Experts of a small language model.
Size: 10 layers, width 96, vocabulary 8192, 9.21M parameters.
Below are experts of layer 3 (counted from 0) of a mixture-of-experts language model. Rows are named router (the router's row for the expert), up (a neuron's input weights, with its number) and show model dimensions 0-95. Each number is 500 + 25 x the weight over its row's rms, rounded and kept within 0 to 999. Numbers have three digits each.
After each expert's rows: a language model's description of what the expert responds to; "mostly gets" lists some tokens that are sent to it at least half of the time. This comes from a sample of Wikipedia text that the model never trained on.

# expert 2
router:506479561475539504549526492487501572486513510536484502513463520474505499480509503478473479460463468462504493462520487521492522489480544503490501530508445492482503515472486511472518503501506451492528529552481477506484506510532560500518514500455491494487487493542516508501509512499482542505
up0:502506493520493522492482484473527507531525493523509486486505474518474477528539526475505497527516441458483491504527483477517526576542467480511503480521507488562474507492470538474486522503518502530519476513514526473542525456494472526502492526494471531491503508552511531518458496522519511537
up1:499542512482476475478470487503525493529507505502541515529530429511498504529446509476482445491505509480488431533495554519539506494493540487474507506531535483510496535501521482549488499527493491508477481506502495501517502479524529485456461518484505509501516452495484496508470474543475489508
up2:499512470506498497467501503524508529495457488473497504478514454498482547512457548505486504534528480492488492493533535505512454524527518532496487476493485508501462507508441462544471519528478466489508507473502477480453494478487453462459453500509487497523503480551506517505472509533541501521
It responds to: Word after determiners. Content words or stems right after the, a, of, in, such as health in healthcare, nuclear, prison, majority; also table pipes.
mostly gets: " %", " contain", " death", " keep", " mo", " prison"

# expert 12
router:501501504506486519501535486474480537491457495508469487498529501491456495529495523503528492507508498526467526513445476541496459514517461511462484491508490526513501460486539532494509488544459508508513529503501509529543444534537529518489498504462489484467455497522508475493522451489452456508
up10:474514518503493556490481528499521483495477505479501478461553516518468513504498477477444539499494469515529544537483509496484492521520486552439545457507490510464522497570538511491509468511459509491492524487538522483512509489503487475496487526513503521506458539475513515496481500518483499516
up11:525532505530505475460517544510448460488533519475500504478497464536514504562560525506505507510477509499481494502460479506552483512518493500475447485501551507524490483554531481525525496497489514567490498518528516505525497493486510498487494547468524495487507516496526473497538509487498477514
up12:519469486464539530484485498528481521524499453468496499488538499495481513503524511483442530508548500496504501526535472490480476509476497481500455502480564538488501495480495444496482501516501501484520462476487476471484484497500483568477472499470530508467499493505480522525538441480499466504
It responds to: Adverbs and quantifiers. The -ly suffix of adverbs such as jointly, roughly, personally, plus words like well, more, many, still, early, three.
mostly gets: "ly", "′", " well", "ally", " more", " early"

# expert 1
router:510484561466545492539523496469512563500487501521493498510466513485496493473514504483474479472459459483485499441480470524456502492479555509505498521516450493495502531486511504478515514520504498483517543537489494508500496504538555510510507522441506504477482497549530514499505505503458521498
up16:508530509513567481463518483461492503522460487541495481488478423498507479506495497539534498486472507512504501504500562501501461520501510532479467479516496480474483506514520544550508482526497510534500504504525501485477514495485476455462508462479507509463490528504446493503491507516500512559
up17:554516480515506491495505478502494467479482487551508491494491471530479489493575480496499529469513526490501537503492519495500479475492485467495480522488492495551502472532503484495535478488502503453493461507465470485513441481507516487456433490487547503486495468474483467491515471517521532544
up18:514539466513504490520505480544526516508528490525496470453512517506515476465486502511486474572475536545460518486488495485455519525473483503484480515495514507523508519487515516505469484504482526496509543438553519481495475504468530513499474467512523522503490494484432520533485500475533523485
It responds to: Mid-word name pieces. Word pieces inside foreign proper names and table cells, often non-Latin script or odd bytes, like Nîmes, Tyumen, Anjuman, plus table bars.
mostly gets: "ر", "ski", " Regiment", "т", ">"

# expert 6
router:497501502491530475502490483467474530518461503505496510485496506497516467531492488540486474510483560521551513463503491482517532488526510482499510464525531479522506503540494479552513502496473489485533522500497509539520496481431484511500480497542486506544558474521452499529517452493526462473
up10:500520489559479479445492493467543465573499490491467495500514491529505493470493545464525497499530530502517524507509481477501466474501495430553534506490503474479473478519517474473507456525506501526513510470538479468513525514504498484499470480504504510512499472530474501509491477455524513504
up11:532497491527511475498485477485511488508527510497492508506550466477520525498499533514509482521505517554514477543497542507488546517503439531490506504536502449488467550508549500515529503492453485516528531511512440526530491501503559504462496473467510535490522499514499475468487508481492489522
up12:520510458505498449511514524456504496538476510464504510458506471472500502483502465496500555514529475505545506513491477520487450487515494476535557488487516511521468475521510453511489461470486497529550503484554475498515490493473476492482479523509521551464505476477495504450502507514500500531
It responds to: Sentence ends, line breaks. Sentence-final periods, line breaks and paragraph breaks, including after table rows, plus some commas and list-number periods.
mostly gets: "\n\n", "\n", ".", " media", " ratings", " however"

# expert 14
router:516495529457524481514529490425508540506493497490506491491505502502475482470514495497493482495477479498494499446472458529455494483487554496500497521523470489508481547491539503487504520524486525458495536523496528523501475493530544516491505523443522496463482500557538508491492498501437499504
up16:510559496506489466450477506460533492504520496537474489478501552510523504517523523513486495531461515524512469509499482496476449526516483488467503496476525472518516528512528526534493554487515497470452500505530499493548511511536480528471499490473465477545476532523520499460532484491516491528
up17:503542492530545502503480499483526537503532473504510480487423532515522493479475547473486495512551508512493471473519495503473541492486427527492539460502522525470470476506494518491522498475516477523494495473529520541508485512517533509499486519526464548525479486489484503481459489498503480502
up18:502526476509494493443525556494513536478515483523492480471486499510481490501495485529479500481474477496478515521471470503494490516511505487524447517475510512538482523488447502536455514537494502522460539482515561501488487497484527458449491535483484511456524483502539457499523524517471472521
It responds to: Table and range punctuation. Pipes, hyphens, dashes, opening parentheses and to or from in tables, ranges and codes, such as Yamalo-Nenets, 777-300.
mostly gets: "\n ", "_", "−", "\n     "

# expert 7
router:509480560471542494545523501471512566498496505530491495508461510477505496478511502482482477466460462476484499446492477524465511490474556505498493525513446495489500532480498507476514510524505482484520535546482486508496501506535559507514512510445507499487482498546525516503506510505463527500
up16:502508492520484521486536518544496469533547509490480511466479523464499455522531486536472505515504521514460495473559512499486506533482511511539494444491508481515475474517463498564477458481496488521483484505505489477502500499440507547457479494517479503464528503504530528489489487540485487496
up17:506512466508489495442481515479468486523505495536494494459486467498493502522490526504512532476477529509457493520511496494466505534425526501472475481490513477515482485527508462518534495477508540520477496536534444522505473484449528501479497535499500487505478501487466518519499471545436514508
up18:530528505481477503472531477488503435524487519503464459493496503511477529504529512499483465530533482510524505500510500485502523527499488508472503539516488539458535519534507507479496480504496511515448497477544462512518489488498490509506490569439524518516517528518496501451484546525532530541
It responds to: Name pieces in tables. Inner pieces of proper names in tables, lists and sports results (Ecuador, Facundo, Schmidt), plus numbers in semicolon lists and table bars.
mostly gets: "ii", "san", " Forces", " Are"

# expert 9
router:505479561474539504550527491488504578486516511539482497515464520474505500479506504477470480463464465460500493467522488520493523487479541504492499530506445492483501515475490514476519504501505448493528525552480475510480508510528559500519510497458490495489486496538518508499507512501492542509
up16:547499540486502500482495460508500516533477431525478514453491467463480467507522502483522496532531466512499481499510474529512492504493481514484442469519510428527509500529477476488475517504480505499509535484513513499508527493484498549489464484501505468498536452485474467508564493507493496493
up17:555489501542482498491526500463496439490479462487511503464512512528460524521521499477491532504479513528534469510502477526511496493469472533512506522528507488528475495517493485528526527498513463511508488533538543525524484524498481537452454504471463520490528500506476525522560507522500485543
up18:485466515527505453459483511488538527471494482515488502500492458534505512486478497496514511506472506518506499514485488505509486527539477509523484510505486495512522492519508503530550498494478502504526477480577482484496484492538496551455420534520449474463478501483491539461526518525498505539
It responds to: Noun after determiners. Content words and word pieces right after the, at, by, his, such as entrance, method, record holder, PlayStation, soccer.
mostly gets: " MPC", " take", " fo", " bo", " loss", " voyage"

# expert 0
router:475519468547540530474503490528503480496522480492505503515547498501516464493472515519502501517473511463559477558473540515491500532516490515538500489550549494490499481521517518504490496517503494545493501495523484455450521505473475473497478494524460511554479482445506497519463518514510519509
up0:544464527514513489476486476454492520503488466568491509470508477498521496461537474491540518497521506517506483517494522513534491480482479485489492509513546475518498476524497499472500482472501485534520461526494529492510532511513509466458459502564525520534483497494471507475472448515459470463
up1:491493441548514519476488527526510488505496519554537489489511521523515518494496531497513506522484526487493517531502507515515488538512459526499507484495493491437530467514467473489487509436536528522467513525513478514500521458536546469475504525463506514485510475439523518508474537492509523495
up2:481548474512508486507484469509479456484506504463514484503508465456534455466519528465492516503483494482528511499495503487511509465510519513462485520527513498487517502551527494480455438508555498522498500487480473440475533519451488491504502513521472498531538477467485488521469489538490471479
It responds to: Mid-word fragments. Short word pieces inside or ending words, often before -ly or -ing, such as will-ing, un-like-ly, ste-r-ling, otherw-ise.
mostly gets: " case", " same", "ite", "like", " show", "asure"

# expert 13
router:520490522489483491448487491534500510474561509496524513492531514505501466468476465462448523517556521533506525547486469517476506528526529499491544510473496494524518515485509508485508501451458512511510491505496506509515489445526532501495502474499481501489503494533511502580501452487485511530
up10:492519453496481497438501508477499504511493512521493512430514489505448503537498468513504493508477521498516534511502542521535496435480496509534487485492547488498450478530556519485486506515499476487518491509538519496542513491489520510509488529495508515511469481535477512448512495562494480526
up11:490510467500487516480516476465514461496538519470511523500436461517496544527523508506514522500480508539481513487509467460489500552477542466496534505474532490531486510474469483513510485480486514497430492515457488488514503537496475494468446489513500557481485508477492509481525501468495473514
up12:490536512541523500494500482536491507519471432504514520489464498468492501500525485527458543561529497499510522505519519509518477540471530472506522516510541506526478479503528481529509495484460491491457466468500476524521460533454499507450511476487477507483478509518482518474463539487512473487
It responds to: Conjunctions and pronouns. Clause-linking and subject words such as and, which, but, It, This, They, the, he, often after commas in prose.
mostly gets: " which", " They", " This", " but", " It", " these"

# expert 4
router:507507509494462503479516473524496499512522520514511495499523500524462531521510468495495550515509469543556515543480527469545498501522549495506504517544496517496526512499523457480465533445508513511475504488489482495547498494530478516501486486503504515588465523491539491460477496468502499491
up16:492508548482528532426470496516558480500489471521520557489505499518461515521492482482495534544535478477486490493472535477530496530475505553496530503513484487506485509517521492492488516500460529505483488519549514512529521465519492455487516501508506502552475491518485508478503511477540472471
up17:445499532545507491472522497460544454524463468520536506540542497535527506523503551507491482514496515514516485473522485488494521459521500530458522458500572523493506519508474507510502483517494492501488484479509498439497507484475520522533483502468474526486500503535517517466514479497463497499
up18:536459452522515477478524492525532505511469512510480514515503500530509505533475442517490490489486484510528486519468527492539536551489515518506484471481483523518515495516451502483491491498480510527498515507496513470523507499520484523450481479500451484494434513515519514441439517523470465489
It responds to: Verbs, quotes, table cells. Past participles after was (known, used, released, served), closing quotation marks, and first words in table cells like Preceded, United.
mostly gets: "\"", " used", " won", " served", " released", " died"

# expert 5
router:502501484508498504497503533486490469513471531487522486493546493474508539505486514495548509499542485506484464510486463483509453477489459517506496484457544476532471494492478481484451510576502484534495494422534500476469493488488463495495515480481532491465546522489500521456502501497486511497
up16:494485497520502491480506523522520520513482484494568508469500449500451530499489490469502504534531488477498492487552523545522501498510526509466450491504484496504452517560537523516506528482494515484462508463510471567476482498494505486454485495495501464471454545501519478491494515522499502511
up17:506521479531530524502499524484452501516472544469488519508521500494475527526495550484515553504517516501510518470492512491513485514521477544521479478491512519549490513484478466497484548495533538483519507507543498455472543446537499493502474496495518571535508526507500492499478534476465510516
up18:449534500507526490503483541487541490497465516501511446465492491487524520532443464468502502514543514506487500500526492507493485528498483497502512525509509533511512521472450488509487485497532480519522514432477507465535504506449534484458488467499502520475477518495490456495447504493486534463
It responds to: Place-name endings, Synonyms. Second parts and endings of proper names like New York, Los Angeles, New Zealand, -burg, -son, and "Synonyms" fields in taxonomy boxes.
mostly gets: " York", " London", " Angeles", "kins", "ight", "ock"

# expert 15
router:500516427524498500497459557539480495517474514506509515490455495513512486538496499531528493500488540527442521447534520476467520504510491495487458482459514514480496503509467502511514479499513512492501453519512485499568512509494476530501494514490537494509476497483463506534461522518511454487
up10:509519521485522479510482483504542493490481507518492522512499491487480466505481458491527548547529518484493482534535519455516505502465490496463487523502518547501494499547445509501458500500473546490509512505518496496499488484522473482510433542483472499482466543483462465530500555524499525480
up11:483545505526508559496486516499499507509519490532485517507518505511521465521526528492491525462526501501538447505505493449511475528489510526500522505503494516463429507514503501471550481516517481505519475513528550491543547523475481536518449491521510536530466536491466505483498513517503481476
up12:499539546487498496490484514467537499515486491520486474474495462529480507520523498460524472523490529445515474495494437513480494522480486489520494513507539521512465468484489505496464505516489462549477489453498519480541506498545482532482493574515464512486498532538480493493529508513522517520
It responds to: Section heading equals. Equals signs closing or opening wiki section headings like ==See also==, ==Club career==, plus heading words and field colons.
mostly gets: "=", " =", "raph", " Kingdom", "ography", "History"

# expert 10
router:498496528480468505503485519439476494509515514455520495486499494529502529504486500507497505490499528490513493465442464501501461476512502476445495502548515509529492507488504486502479522534468559559481497460508521474494442451491521531494518503510476500490520492495501485465449484480457494457
up0:517510514529505514480473507490509526479512479494531461490548484543511464507484523482485545509547481479463501491474497535501500528520547468502514508530533503533484486522545471478513519502515461511495455431552528508518505511524468511506457484520520503484537469458504546504488480512495499510
up1:514532477507530468489506542479485549500508487501512492455529488520472502503514494552538515511508489447501533503482532533519518511536499454503500488489487445499449496549487503491502541463496462519506499456539520495473486492512488449479458515500478502490483481511509487462531534546505517504
up2:490485526485522523488471514470496508540532515475544489477491516546456478544468530555500508460528496509489495541453479507512551489492495491535497485484485515526498520500484448521481466508463469493477510503526484534504490484529516488482461524527462506507512485481506444455475501526472512511
It responds to: Apostrophes and initials. Apostrophes in contractions and possessives such as won't, today's, plus capital-letter initials and abbreviations like J, ACT, MF.
mostly gets: "'", "’", " Ja", "J", " After", " Bar"

# expert 11
router:495481449507475461460513490504536460479479493466496503497467487532510556499489470501506517508534450510477515544505489477477512484512492463527536496557519462522509451523457513513546487512517544508470462472511521487534513524530501496474513487513497489469499503511540479493530528476475503496
up0:547549446519476486481503499471498518492459510478508497490494508522507498456498496451504502547509505510470537545511485493477469472529535494520506494526538494503509521542533509552478521531501509507497475479526503503494514488458471508486509501504526496529492485501512514493568577501475483534
up1:492525492553525508460469454478462495541511475487529537513502505518496496507514491495512489481509514486468492489527498443519460476556535489524523470483490481510506482551479478514528486523524526534495473533531467494533494487494479509495498462542505526490470456529518479533512471517536514536
up2:526538468542539498507479505534474475516527531501527531489518487538516481492528528493490479531456510514515498491500488536528512519535503528486515514505466513537497569477560483485488521508460507465484509499514506506530551482453551481490503527461509491523502542496518492486538477505476494516
It responds to: Commas and auxiliaries. Commas ending clauses or phrases, and auxiliary or linking verbs like has, have, had, having, is, was, as, in.
mostly gets: " had", " has", " have", ",", " As", " up"